{"d_shared_expert": 128, "shared_expert_gate": true, "n_head": 5, "vocab_size": 8192, "rope_base": 10000.0, "weight_decay": 0.023, "schedule": "wsd", "decay_fraction": 0.722, "dataset": "wikipedia_en"}
Below are experts of layer 4 (counted from 0) of a mixture-of-experts language model. Rows are named router (the router's row for the expert), down (a neuron's output weights, with its number) and show model dimensions 160-319. Each number is 128 + 24 x the weight over its row's rms, rounded and kept within 0 to 255.
After each expert's rows: "comes before" lists some tokens at least twice as common just after its tokens as in all text. This comes from a sample of Wikipedia text that the model never trained on. Tokens count by the router's weight.

# expert 15
router [103 154 153  92  89 145 145 145  79 129 121 145 145 105 112 150 124 147 113 110 109 113 122 143 100 122  69 128  99 126 135 152 139 141 109 136 163 115 133 104 110 110 116 169 150 143 106 117 100 130 150 134 113 104 117  81 131  56  90  95 135  98 172 120  97  90 102 129 127 131 112 114 129 150 126 112  69 195 137 119 144 129 104  94 137 131 104 143 128 160 100 110 111 132 177 116  81 159 167 101 109 138 100 136 105 104 121 133 123 113  97 130 118 115 121 120 106 140 150 130  78 134 152 177 156  80 104 124 147 107  89 111 104 133  90  99 158 108 118 138 159  99 111 134 122 122  86 121 108 113 163 128 150 114 164 143 158 117 140 125]
down0 [ 95  94 135 154 194 125 118 144 135 135  88 132 138 103 142  99  97  94 140 144 138 118  78 125 124 112 127  81 157 127 132 139 166 113 132 167 101 133 180 118 140 143 155  97  95 131 132 129 146 118 134  84 129 101 189 129 148 190 114 111 129 142 153 124 110  97 149  81 117  92 156 145 148 145 133 130 123 166  97  91 160 135 128 130 121 138 143 106 106 176 100 143 155 120 156 137 180  98  78 115 138 150  98 127 111 120 148 115 132 142 136 110  94 138 159 158 131 133 139 163 150 132 113 116 153 137 127 116  75 114 178 104 144 114 168  77 122 141 109 161 109 147 175 137 146 152 106 138 118 126 157 159 127 110 139 147 130 125 125 114]
down1 [130 128 162 123 152 117 159 121 125 105 134 142 103 134 107 100 135 165 100 118 121 127 136 144 160 135 117 143 117 126 142 107 128 132 170 104 118 166 152  75 132 137 159 115 106 134  81 122 129 110 195  83 132 183 122 131  84 152 135 135 107 152 137 111 171 110 124 156 137 184 130 159 134 113 130  83 116  95  91 125  95 120  99 137 173 133 110  82 171 123 107 146 120 126 148 166 144  55 160 115 137  93 118 125 141 139 137 138 137 126 100 121 122 194 182 155 115 136 125 155 157 128 148 124 153 151 156 150 122 114 123  89 153 108 147 141 129 143 159 150 103 154 155 140 143 114  98 137 118 136 168 149 111 149 112 140 118 129 142 175]
down2 [196 124  97 146 153 104  94 146 171 105 163 108 106 149  79 127 116 146 147 139 178 108 161  90  85 113 106 130 136 175  94  74 113 115 160 146 143 141 134 135 100 144 144 105 119 126 110 129 149 143 107  97 149 148 118 120 111 159 145 124 134 113 151 103 132 147 140 128 129 128 147 129 126 116  97 104 110 121  71 113 141 152 145 147 111 106 133 140 182 134 121 176 135 158 154 162  78 154 125 122 158 116 110 130 127 151 144 125 142 118 124 100 160 162 126 131 156 129 105 155  99 176 131 127 165 142 103 154 113 131 133 118 120  80 102 109 132 114 162 109 140 160 142 130 117 109 151 103 112 149 153 134 115 108 131 121 123 122  89 133]
down3 [160 129 154 134 132 118 145 150 144  97 116 108 170 158 106 119 169 119 150 136  89 157 136 115 122 123 147 124 116 103 143 103 135 123 148 173  95 100 164 178 128 103 151 126 115 152 163  93 121 104 158 137 113 118  83 127 148 109 128 115 140 112 144 156 127 136 125 116 165  90 154 116 129 128 166 144 118 138 103 131 104 145 171 132 137 158 119 110 156 127 118 151 123 142 112 108 122 122 113 106 102 149 136 144 142 167  99 136 112 136 122 116 138 142 136 169 139 111 107 150 119 135 141 148 106 141 131  72 130 144 121 123 106 123 115 120 130 143 107 126 123 111  62  91 149 147 131 106 155 145 140 148 130 129 111  77 128 134 111 130]
down4 [140 133 129 108 122 104 161 134  96 125  94  89 141 156 136 110 117  62 168 127 132 146 152 135 100 137 113 157 153 108 145 149 149 135 121 170 102 165 133 135 141 101 172 119 135  90 124 134 160  96 124 128 127 129 121 111 170 144 111 100 127 127 123 158  78 109 131 131 133 100 141 161 118 145 152 111 102 142 112 100 114 105 139 135  88 152 165  96 131 159 127 177 150 139 146 144 161 121 114 124  84 168 146  91 115 138 103 147 114 126 149 136 126 133 108 147 134  94 105 115 123 137 129 140 126  69 149 156 121 108 149 163 131 184 116 108 169 185 153 147 130 145 106  63 127 140 114  82 149  69 165 138 120 126  87 122 111 134 145 130]
down5 [165 144 113 103 118 152 141 138 125 102 132 106 154 167 127 111 144 165 141  97 159 170 153 155 142 174 114 130  95 163 131 135 110 150 143 146 125 143 116 137 122 145 130  72 122 145 156 142 102 136 155 139 132 126 113  72 120 128 142 116 160 157 106 100 116 109 104 139 132 118 109 134  94 108 156 142  83 131 118 137 175 149 137 176  90 150 128 117 100 124 129 145 116 109  99 120 119 141 135 123 163  90 139 109 115 139 120 151 118 105  93 135 172 106  97 127 137 113 119 113 136 157  94 139 132 121 131  99 121 129 148 124 154  66 117 196 129 144 129 145 175 108 139 125 121 124 113 107 197 160 155 135 143  92 109 100 133  70 103 122]
comes before: " and", " the", " he", " which", " but", " a"

# expert 43
router [ 99 140 145 104 138 152 140 136  71 157  88 126 139 147 132 156 155 157 148  62 128 140 111 126 118 130  91 161 116  91 134 145 138 147 112 145 110 133 129 123 130 111 154 132 130 160 116 109 122 130 116 133  86 122  98 126 107 114 107 105 127 117 138 172 130 144 114 138 133 121 100 154 119 126 152 130 110 151 181 115  99 115 138  97 115 155 114 142 121 113  98 107 112 116 189  95 163 147 119 126 126 167  98 133 112 134 117 151 103 134  96 104 137 124  76 104  91 166 148 142  92 141 159 132 151 108 111 101 164 127  94 139 134 123 109 166 120 103 131 143 109 136 124  96 144 120 134 165 112 147 130  94 179 140 154 149 122 126 160 124]
down0 [123 133 136 136 100 147  86 137 143 154 114 132 129 184 162 122 163 132 123 117 135 123 109 160 125 165 163 125 160 127 173 137 123 158 161 100 120 137 112 113 162 157 148 124 165 184 106 154 128 150 118 127  84 107 137 145 109 148 121 123 124 135 127 120 133 142 138 136 145 108 136 179 175 117 140 134 125 115 137 163 136 128 116  78  66 160 155 121 150 112  95 131 134  66 121 121  65 140  72 116 144 145 139 122 129 104 124  93 148 131 134 129  93 149  92 127 141 102 118 120 137 130  89 111 150 120 146 124 124 110 134 111 136  95 136 131 140 136 109  77 122 131 114 131 113 169 118 176 167  92 152 109 151 109 171 131 148 109 144 139]
down1 [106 177 131  99  58 147 117 117 132 137 147  90 103 153 125 129 100  93 167 154 130 127 144 154 155 106 121 102 149 158 125 114 130 135 160 146 119 149 154 107 133 118 141 135 105 134 102 127  68 169 130 146 142 136 148 113  87 148  55 118 111 142 134 140 123 134 112 121  90 111  95  78 110 114  90 137 115 129 152 158 120 126  91 149 132 149 131 146 176 117  97 144 155 138 110 101  99 146  85 121 110  90 131 152 167 103 126 146 129 106 125 152 100  64 119 120 126 163 117 148 127 151 119 127 119 125  87 160 156  82 108 144 110 163 151 103 151  96 123 126 126 108 145  99 121 155  94 102 143 133 139 125 129 139 129 136 157 175 140 121]
down2 [155 143 161 118 106 129 144 119 144 145 139 119 154 100 150  86 155 112 114 115 129  86 115 131 110 138 103  84  85 134 126 118 139 153 117 138 112 149 136 112  91 127 142 106 133 130 132 132 147 113 124 105 140 113 177 126 179  94 135 131 123 132 180 126  69 157 148 116 136 153 192 103 124  98 109 122 119 145 128 155 144 138 111 136 140 117 140 106 125 120 128 104  98 145 150 111 155 143 122 149 154 116 169 156 117 119 117 120 129 107  89  96 189 132 160  98 152 115 162 140 129  75 112  82 123  89 112 172 111  93 112 109 137 132 128  73 120 110 130 157 128 106 122 170 140 102 125 153 128 144 117 114 135 131 119 121  93 101 143 131]
down3 [150 111 118 153 105 152 153 131 151 127 146 131 149 150 165  99 110 108 114 106 145 135 153 119 127  93 159 108 104 128 142  92 130 144 124 156 141  94 131 178 170 101 132 144 115 106 118 121  80 136 126 124 127 134 101 182 102 129 136 131 150 167 124  94 184 125 126 108 101 135 115 172 115 100 126 132  96 119 143 147 135 161 147 138  96 128 145  87 158  95 128 120  81 107 128 106 119 146 115 159 181 126  76 141 158 121 105 100 124 126 169 113  97 103 145 108  92 139 165  82 112 137 127 109 146 122 156 120 166 156 153 150  88 160 108 141 114 141  77 153 105 109 154 116  60 140 153 155 135 153 118 100 140 123 110 163  99 130 119  96]
down4 [114 112 126 112 110 120 152 118 124 132 109 155 124 142 122 152 151 117  93 143 140 142 113 107  99 145 134 153 130 122 118 125 168 164 132 111 109 166 148 161 117 105 119 162 150 155 126 159 122 108 163 198 112 137 109 147 124  70 106 145 112 147 113 142 124 118  81 130 163 121 112 163 109 108 119 117  86 137 131 113 133 130 150 138 149 187 105 158 164 125 126 105 116  99 132  91 126 121 101 140 111 122 148 175 125 111 139 153 170 135 150 119 117  87 108 112  91 140 146 117 126 161 153 120 133 167 131 162 116 159 139 161 121 137 101 126 121 140 141  81 102  89 133 115 119 144 122 154  97 126 109 170  90 108 148 126  97  93 149 141]
down5 [151 111 126 136 156 122 142 107 117 157 113 127  94 152 133  88  84  92 147 134 121 140 152 144 131 104 131 155 151 135 128 143 145  70  93 138 102 118 125 176 131 113 126 149 160 151 136 167 164 127 120 134 130 156 111  99  94 114 105 137 131 126 140 155 160 149 101 114 141 152 164 115 121 139 124 152 149 176 135 165 147 106 157  86 128 112  94 146  77 115 102 153 162 188  92 131 150 105 140 129 135 147 137 123 134 118 123 132  97 130 111 162 126 193  99 129 119 105 155 155 102  95 130 136 133 124 151 133 127 124 142 123 131 132 164 139 134 164 165 128 126 123  97  80 113 102 145 131 151 166 169 169 153  86 147 116 138 191 123 130]
comes before: "\n\n", " The", " In", " He", " It", " This"

# expert 36
router [ 89 122 141 124  83 151 145 108 124 175 124 110 122  96 136 176 113 110 124 103  96 140  57 103 117 134 158 144 132 139 151 143 160 132 123 133 113 126 163  92 128  77 126 146 147 144 130 125 100 108 131 117 125 165 121 116  96  90 130 119 128  86 171 134  98 103 110 184 142 123 139 116 101 163 106  82  88 154 131 121 111 136 195 121 114 127  62 135 101 141 133 131 112 108 165 106 128 122 138 152 152 156 108 130  97 122 116 101 106 154 116 125 112  94 148 120 107 174 157 129 112 144 121 105 136 104 122 121 169 118 132 110 105  80 109 121 144 134 104 126 130 119  79 137 141 116 131  95  91 131 129  96 140 142 144 156 129 124 181 106]
down0 [126 113 121 135 132 123 105 120 177 211  94 132 138 100 124 140 167 136 146 105 119  99 120 151 109 128  91 149 145 155 149 125 117 117 129 110 109 161 117 111 156 100 118  85 104 123 158 116 119 111 123 118 147 134 152 160 130 120 162 153 182 103 127 171 161 144 129 110 153 143 150 153 147 122 161  98  94 122 129 166 100 168 174 201 106 173  97 105 117  92 140 158 134  97 136 156  78  89 155 146 140 118 122 101 134 171 148 136 128 131 127 131 139 140 106 130 141 152 145 111 146 137 158 134  99 115 146 118 161 126 105 125 114 115 111  91 146 132 155 104 112 176 115  89 112 147 106  85 103 121 139  82 161 123 137  95 154 119 112 107]
down1 [146 129 103 161 125 131 130 124 121 165 124 143 104 127 131  82 101 122 142 129 130  91  99 127 146 145 123 115  69 165 126 102  92 139 119 129 120 119 131 105 135 136 133  92 137 102 116 137 130  87 118  79  90 135 102 164 133 147 125 148 135 149 107 149 156  90 124 163 128 155 127 196 143 115 142 137 134 123 121  86 158 138 153 116 121 175 131 112 146 110 136 110 135 163 172 127 106 139 158 141  92 142 130 124 136 137  75 129 129 151 149 116 109 161 143 163 148 150 115  99 117 126 151 105 144 139 157  94  91 104 127 136 117 175 124 153 113 137 111 134 162 171 172 135 148 134  90 160 115 142 103 165 121 101 173 117 129  93 107 111]
down2 [151 136 134 174 120 141  86 119 122  86 110 154 126 129  87 173 127 131 123 158  77 122 118 121 137 107 104 115  88 144 120 138 146 115 162 110 134  92 134 124 113 153 117 118 119 143 141 160 105  97 110 113 157 119 135 102  96 142 163 112  90 137 134 112 113 125 174 141 109 168 120 111 159 123 154 104 129 127  86 180 164 144  94 122 149 157 139 135 121 119 136 149 126 156 108 128 151  87 181 132 156 133 104 116 129 148 142 144 102 152  98 110  90 150  96 151 146 173 154 150 151 127 118 134 142 123 116  83 148 130 122  91 120 167 146 150 149 124  67 155  88 135 123 118  83 110 115 121 126 127 110 127 109 106 157 166 124  91 145 117]
down3 [132 107 169 196 130 136  87  94 156 133 128  95 137 167 158 139  90 103 111 144  83 126 135 130 143 130 143 158 168 103 101 108 117 132 110 107 128  98 143 105  96  82  87 166 133 106 133 107 138 102 176  96 168 144  87 145  89 136 132 170 135  94 130 109 134  95 138  98 140 107 172 137 107 133 104 141 135 144 131 154 108 119 141 101 123 189 136 134 120  89 170 105 141  48 132 165 126 115 143 159 106 166 108 136 114 127 145  91 124 141 110 169 116 123 137 150 122 158  96 122 171 129  70 129 133 100 108 158 168 126 125 123 141 122 133 114 122 116 133 147 113 149 116 145 101 127 131 136 145  97 147 129  91 145 181  97 138 125 107 169]
down4 [111 126 102 128 121 117 148 138 146 103 174 124 157 147  94 112 126 140 158 122  96  68 162 162 139 141 126 131 130 122 135 142 121 120 140 143 113  81 134 147 112 126  77 130 125 134 145 155 125 145 119 113 123 125 130 144 112 141 110  81  97  86 115 141 149 184 117 117  99 138 150 118 119 146 174  79 142 141 132 113 135 140 138 110 142 159 174 117 115 129 101 118 121 119 107 103 159 126  71 118  91 125 129 137 149 109 160 133 152 101 116 118 131 121 120 165  60 142  90 118 140  79 145 126 135 129 108 164 136 144 115 107 139 108 109 127 138  93 147 130  89 117 138 192 140  92  89  94 126 137  95 117 131 147 109 111 171 193 126 133]
down5 [138 133 103 130 115 113 122 108 135 127 116 140 144 138 121 157 117 150 121 164 162  81 107 134 110 118 128 128 164 118 144  76 111 134 141 116 148 107 147 148 137 143  64 140 156 143 136 155  84 139 103 141 148 155 144  91 151 160 128 118 124 158 132 172 142 148 144  86 155 129 138  84 153 116 127 150 112 134 138 162 114 129  91 149 135 107 150  95 122 103 132 171 139 149  89 129 168 121 150 139 164 143 138 155 108 120 185  68 132 146 113 131  88 158 125 129 138 120 126 120 119 130 156 103  97 117  34 121 122 160 155 104 158 114 154 135 153 158 141 130  96 147 156 130  98 105 151 146 120 137 135 114 151 124 159  84 146 158 156 158]
comes before: " by", " to", " in", " the", " as", " on"

# expert 44
router [112 147 159 101  80 141 187 154 113 114 104 101 130 160 120 172 106 128 108 105  95 145 130 133 158 149 118 117 150 109 154 172 144 145 168 150 129 135 129  99 142 128 117 130 130 159 126 127 124  98 100 115 116 129  72  98 122  87 127  78 121 112 154 138  88 106  84 126 147 155 130 129 172 140 119 138 105 169 166  97 152  95 146  88 150 146 103 142 128 128 111 154 141 125 140 123 103 122 162 109 139 132 128 149  62 116 137  97 110 115 107  97 115 123 119 175 105 122 154 147 124 127 140 172 178 112 129 146 142 100  96 144  70 116 111  98 131 151 109 119 135 148 108 121 143 106 131 126  90 141 137  95 178 115 120 174 123 117 163 120]
down0 [ 99 115 113 126 101 114 125 114 132  59 154 138 118 155 158 136  83 146 104  97 156 107 127  95 126 103 136 120 143 117 123 150 116 133 110 157 173 137 109 135 146 132 156 116 121 171 105 104 120 159 126 129 161  85 153 119 115 122 132 104  70 110 115 128  83 146 108 131 114 171 102 116 106 160 136 137 137 126 128 170 149  69 136 108 158 127 119 110 137 153 131 137 113 144 144 113 120 126 146  59  84  85 100 127  94  99 133 139 124 133 118 129 120 169 165 122 120 134 126 141 133 138 117  91 174 124 139 113 124  99  89 107 126 138 148 129 125 132 137 136 141 147 124 142 110 127 112  97 147 152  82 111 127 146 109 143 135 112 159 153]
down1 [135  97 109  79 109  98 140 134 101 136 137 170 107 115 142 147 162 157 130 161 110 157  91 153 109 132 154 181  65 109 142  99 129 120 119 155  91 126 143 177 141  95 117 108 140 136 150 128 153 104 189 105 110 134 157 119 139 111 155 124 182 118 126 116  81 122  85  87 116 146 136 163 119 120 165 143 126 158 107 131 105 169 126 110 120 124 149 114 132 128 154 156 137  91 125  78 155 150 148  86 129 143 142 127 144 192 101 186 142 153 135 131 138  99 154 154  97 109 106 147 136 109 113 133 109 114 156 140 144 115 149 128 124 138 179 150 118 143  72  97 119 134 114 112 113 169 105 125 140 100 116 107 136 140 121 130 111  96  96 140]
down2 [117  92  85 146 135 159  99 147 155 117 133 134 180 114 151 113 159 107 112 120 116 125 148 133 147 134 153 143 111 106 129 137 122 165 151 122 166 146 121 168 181 150  85 119 145 124 119 118 124 155 125 142  99 144 134 136 150 129 119 167 157 127 130 119 164 118 164 126 116 142  95 148 123 126 146 129 141  96 137 113 121 147 112 145 134 156 172  77  96 146  94  99 131 160 139 156 100 152 130 104 142 106  92 168 157 149 124 127  78 104 148 183 107 118 120 124 128 143  86 137 113  93 125  98 107 123  87 155 123 128 129 161 124  98 146 136 149 106 109  72 162 113 124 165 149 121  96 113 116 106 115 133 102 146 105 140 132 189 139 120]
down3 [141 125 150 129 120 156 146  96 162 139 163 114 111 113 137 112 104 125 125 141 146  96 170 176 124 147 126 105 153 125 164 111  92 116 109 186 184 119 132 104  89 109 146 158 116  91 112 146 145 107 145 106  91 140 126 185  98 102 153 131 157 115 143 119 116 135 142 138 166 136 134 136  65  99 125 112  99 167  92 123 110 132 145 117 144 169 117 195 106 121 143  89 167 121 129 135 125 124 103 105  94 152 136 138 156 134 162 115 113 137 122  81 108 115 167 104 116 131 120 141  84 146 113 131 143 142  82 119 147 143 132 133 123 105 117 106  80 143 148 148 132 111 149 141  64 101 156  97 104 153 136 187 140 109 150 120 169 148 158 134]
down4 [ 85 160  87 125  96 171 134 129 147 136 120 125 138  99 134 140 167  95 104 158 107 168 145  86 145 165 140 136 131 170  96 133  91 146 142 189 108 153 151 113 133 128 150 134 109 142 181 154 118 128 130 118  93 102 120 146 106 110 102 160  99 136 147 128  60 143  88 104 125 146 124 144 138 113 143 143 143 121 149 125 138 148 114 121 138 124 104 116 135 124 122 121 146 112  68 115 122  87 144 160 118 129 104 122  89 140 159 122 170 128 121 184 131  96 105  91  77 117 129 135 144 142 170 165 130 171 124 138 117 144 144 110 162 118 129 118 131 160 111 113 112 143 147 128 162 142 145 135 141  98 135 167 178 152 100 126 124  77 110 146]
down5 [162 103 142 181 103 139 109 103  93 135 144 100  79  82 117 111 120 135 115 173 166 118 163 112 148 134 121 164  99 108 168 131 119 155 131 131 131 148 152 131 164 151 146 178 121  90 138 152  98 162 141 154 155 147 125  93 107 167  91 136 136  92 154 135 114  88 121 138 129 127  65 122  94 154 141  98 123 132 126 128 133  79 162 121  76 156 159  82 109  75 110 131  89 111 130 150 137 144 108 146 122  85 162 139 122 117 141 108  93 110 121  73 130 149 118  78  99 111 159 113  99 108 101 120 124  91 136 107 133 152 123 140 114  96 108 117 157 150 120 112 129 156 157 145  97 134 125 138 130 148 122 129 124 168 139 129 118 120 159 148]
comes before: ",", " States", " York", " (", "'", " City"

# expert 3
router [ 87 138 134 113 106 112 142 135 131 167 106 116 145 115 156 127 103 122 145 100 143 127 154  73 141 187 114 124 121 124 135 162 156 161 134  93 131 129 135  87 116  91 107 133 121 149 119 147 100 145 137 116 115 148 113  83 145 114 147 101 132  99 140 131 139 135 120 144 159 176 134 112 138 122 141 162  86 133 157 136 111  79 130 129 130 153 116 143 139  72 109 127 123 153 131 116 135 141 131 128 144 121 121 116  79 111 137 140 109 123 145 119 153  87 128 162  90 131 184 127 150 145 137 163 149 118 116 114 147 153 113 147 116 132  83 123 142 118  92 111 127  80  78 131 121 100 142 152  81  83 140 114 166 141 130 127 109 121 174 106]
down0 [ 91 137 112 136 126 141  97 183 115  97 181 105 125 116 109 175 115 101 139 142 131 126 121 106 153 110 157 136 137  95 136 136  78  92 147 114 189 151 105 124 106 135 140 153 137 141 113  97 104 139  97 149  81  84 158 113 120 127 134 149  95 114 149 128 146  91 155 151 133 127 145 123  90 132 103 129 133 124 147 155 162 139 141 138 107  90 112 164 154 118 111 110 147 139 142 122 146 127 146 153 143 108 124 146 141 109 142 171 102 124 141 160 150 128  99 123 116  99 121  86 159 147 116 113 162 147 120 149 141 161  92 109 131  94 121 126 112 129 133  88  50 121 100 144 103 166 152 159 156 148 139 161 133 164 118 117 129 157 135 107]
down1 [ 73 142 136 107  71 111 144 110 120 110 126 105 149 106 124 134 141 124  87 112 179 117 151 108  98 147 123 131 145 168 144 133  92 142 153 128 126 145 140 169 137 118 163 129 109 143  97 150 128 124 157 119 116 120 142  87 103 139  93  91 163 127 115  85  81  88 156 116 119 121 193 139 107 120 120 121 156 112 140 135 129 140  79  65 131 127 135  75 127 158  69  73 146 137 101 128 150 120 108 124  97 150 136 111 127 116  98  83 107 120  77 108 121 137 201  93  91 126 121 172 160 131 153 147 129 104 100 161 106  97 115 151 149 152  79 153 153 121 125  77 158 151 119 124 148 146 141 112 149 143 109 121 107 104  72 144 130 157 127 120]
down2 [132 143 141 149 159 113 173 163 120 128 113  96 110  99 106 149 142 128 135 106 102 131 145 140 123  97 119 135 121 131 148 158 145 107 158 173 115 150 111  44 128 136  81 179 167 100 129 143 131 124 130 137 161 145 120 174 123 155 123 142 145 101 124 115 119 118 109 151 132 149 126 135 144 126 137 108 119 149 166 143 112  62 102 117 149  90 110 138 121 144 140 114 139 131 138 108 165 126 168 166 125 133 173 119 121 132 132 130 146 125  99 140 112 132 128 170 113  90 157 120  97  96 190 129 116 175 102 105 172 137 155 142 147 180  94  96 151  85 118 107  91 130 109 132 132 120 144 140  88  88 137 120  95 100 116 112  97 144 103 134]
down3 [139 113 157 109 131 135 103  62 133 144 140 151 111 148 139 170 104 157 124 150  84 103  86 106 130 125 149 107 123 136 101 141 145 156 126  98 121 141 118 123 134 120 125 145 117 111 109 121 151 153 122 119 107 143 157 186 143 127 128 118 125 142 122 114 177 127 177 138 111 167  64 126 108 156 150 141 124 137 176 160 101 127 156 164 114 116  94 144 133 105 103 165 118  98  64 145  84 125 137 146 155 125 169 149 132 113 170 141  95 144 144 126 155  89 122 133 138 114  79 164 135 125 103 134 155 149 128  86 114 119 153 115 116 126 105 112 126 103 136 127  93 150 109 119 106 155  91 133 124 132 136 144 123 126 170 124 150 128 122 130]
down4 [152 144 155 140 142 135 100 118 118 151 149 136  69 105  87 123 145 131 140  98 117 151 102 167 132 118 127 140 139 130 148 134 109  98 115 117 139 119 122  79 149 156 161 129 107 117 124 148 152 143 149 114 131 102 122 139 141 131  96 127 135 171  90 128 106 145 110 125 116 159  89 173 115 134 165  93 140 152 124 114  59 119 152  81 103 144 121 124  85 126 129 153 150 100  78 142 126  77 152 108 139  90 116 111  81  93 151 152 129 107 162 147 129 158 113 132 135 166 145 111 136 109 105 135 155 110 132 115 115 153 133  97 167 103 116 138 116 106 113 170 203 153 157 136 131 127 187 154  99  91 138 113 122 120 166 115 116  90 111 160]
down5 [129 111 136 148 150 112 168  86 144 152 128 135  91 168 176 117 128 141 105 109 151 152 148  84 164 129 133  84 141 145 157 136 154 152 139 171 133 139 107 138 155 154 125 139 146  95 114 141  98 144 132  85 138 133 114 121 113 170 112 104 141 124 125  78 114 105  75  89  98 117 121 148 172 121 139 143  97 133 155 170 136 126 139  97 139 129  94 112  97 145 180 109 129 155 134 156 125 127 108 107 143 164 108  72 142 106 122 122 115 148  98 134 100 178 159 147 140 130 126 141 128  91 193 152 112 157 127 121  90 180  71 132 145 112 110 109 160 146 181 163 137 132 118  92 139  96 137 130 150 131 127 126 128 127 100 116 140 137 146 138]
comes before: " the", " a", " his", " be", " this", " its"

# expert 23
router [ 47 169 159 135 103 133 153 130  98 138 131 158 122  96 120 137 180 125 110 104  67 134 111  93 132 145 103 123 115 117 122 181 118 164 125 129 149 131 156  79 120  83 149 124 137 139  94  92 128 108 125 112 143  94 113 116 136 106 156  82 118 122 151 150 149 146 143 122 133 133 128 127 156 130  93  98 103 143 111 112 134 135 105 131 109 180  78 107 118 159  78  86 106 122 135 119 118 126 143  83 137  96  80 142 176 123 103 124 110 144 118 125 139  79  97 128 103 130 138 144  99  73 132 157 139 103  85 142 129 105  98 158 130 110 107 101 102 135 134 114 120 130 100 124 128 128 119 144  91 114 119 102 160 118 184 129 131 139 135 134]
down0 [142 138 123 143 100 124 138 107 155 103 166 111  96  86 136 117 152  87  97 134 171 163 136 105 133 131  79 145 149 134 165 102 135  84 134 147 121 140 142  93 141 166 146 158 102 112 129 148  64 118 135 162 126 119 126 167 110 157  98 118 113 116 132 124 128 153 104 150 120 167 173 143  74 137 144 144 165 135 138 133 107 132 175 110 140 145  79 140 151 134 150 129 148  80 141 124 134 132  85 111 122 102 153 161  87 127 176 159 132 158 129 137 141 120 123  71 123 122 163 143 115 120 148 129 161 113 129 135 130 149 139  91 137 156  97  94 132 160 137 120 101 137 126  70 104 135 159 139 113  97  87 152 145 136 102 124  76 149 105  94]
down1 [103 128 111 124 171 114 157 132 116 134 119 167 153 104 133 126 132 102 143 122 165  86 119 156 144  99 115 149 187 171  83 116 107  87 126 104 134 160 128 154 139  86 162 101 100  82  88 158 150 195 148  81 115 134 117 147 158 141 134 133 124  99 113 130 128 153 140 146 130 122 144 151 100 145 118 130 132 104 104 105 137 162 149 124  72 108 159 112 168 150 124 134  88 142  83 124 124 129 135 165 136  96 143 124 135 110  98 124 140 140 138 111 180  77 127 121 147 182 134 123 115 163 109 169 129 138 125 104  96 141 123 178 156 103 125 143 116 126 148 149 177 144  87 132 149 119 112 125 116 139  70 151 106 149 126 126 128 147  97 150]
down2 [107  92  82 129 128 123 132 134 131 100 104  82 126 117 153 118 135 125 134 138 124 104  69 122 115 141 135 124 125 143 122 120 129 113 119 140 106 140 144 141 101 124 105  92 105  94 149 121  99 111 105 153 118 117 113 119 119 116 135 106 104 143  86 132 115  98 152 127  87  91 148 197 107 109 176 123 124 126 156  94 129 135 121 103 102 149 151 142 122 148 144 113 128 115 112 104 115 108 106 117  97 110 138 164 131 135  75 166  95 122 152 153 156 124 141 148 102 137 137 136 144 118 138 137 126 120 127  68 127 108 100 114 124 127 117 186 139 139 157 155 147 121 158 148 109 180 127 101 127 136 159 116 125  77 110 150 163 106 150 129]
down3 [136 115 118 149 107 178 122 135 150 124 151  95 174 130 107 129 142 149 126 146 133 126 117 131 142 107 148 129 151 174 129 119 100 116 132 112 153 196 130 163 137 117 120 137 152 136 154 115 122 126 106 176 123 185 126 135 106 125 156 156 118  93 101 147 141  56 138 168 116 114  85 109 121 151  92 179 143 104 127 125 141  97 120  85 134 122 107 160 128 161  96 127 162 158 122 109 133 134 193  80 132  91 144  75  89 127 128 151 139  96 163 162 134 108 121 128  92  96 120 137 121 111 124 118 131 104 133  90 115 173 163 111 135  91  97 145 126 124 115  94 112 140 129 140 153 143 135 129  83 122 158 154 126 136 139 139 121 108 158 117]
down4 [170  92 107 125  68 149 109 109 119 123 175 128 118  74 145 128 147 110  99 106 137 106 127 139  97 162 144 140 111 152 105 107 117 123 142 119 114 104 118 104  91 136 117 139 132 121 129 154 137 125 119 138 103 108 123 143 128 189 138 132  94 127 115 121 123 132 103 119 118 135 143 157 175 181 100 114 108 102 163 118 150 135 130 108 141 116 113  87 176  95 119 149 108 144 144 166 149 127 148  99 104 115 128  95 104 105 145 130 110 106  93 107 133 133 107 184 182  88 122 119  66  89 192 111 127 165 182 115 129 126 119 166 118 154  66 107 133 104 123 147 128 149 140 115 179 104 107 131 123  97 134 167 149 121 128 134 101  97 105 158]
down5 [114 155 147 125 135 115 125 150 144 120 114 104 141 106 133 112 136 142 125 102 140 117  95 142 167 130  97 154 161 103 102 112 131 137 135 171 126 133 123 146 123  81 128 150 141 124 152 126 135 130 144 159 141 139 110 117 131 153 117  95 172 111 156 117 120 169 137 133  92  95 144 125 135 118 135  93 120  92  80 133 122 145 118 116 126 117 127 106 136 151 121 120 140 151 128 145 157 145 137 112 138 157  95 106 137 143  89 114 116  77 110  98 133 179 125 167 150 113 123 123 181 170 118 161 121 139 128 131 125 159 134 138 159 117 148 117  84 178 139 173 132 132 104 124 132 135 148 113 133 154 146 145 120 126 135 161 157 173 114 110]
comes before: "s", " the", " a", " \"", " well", " he"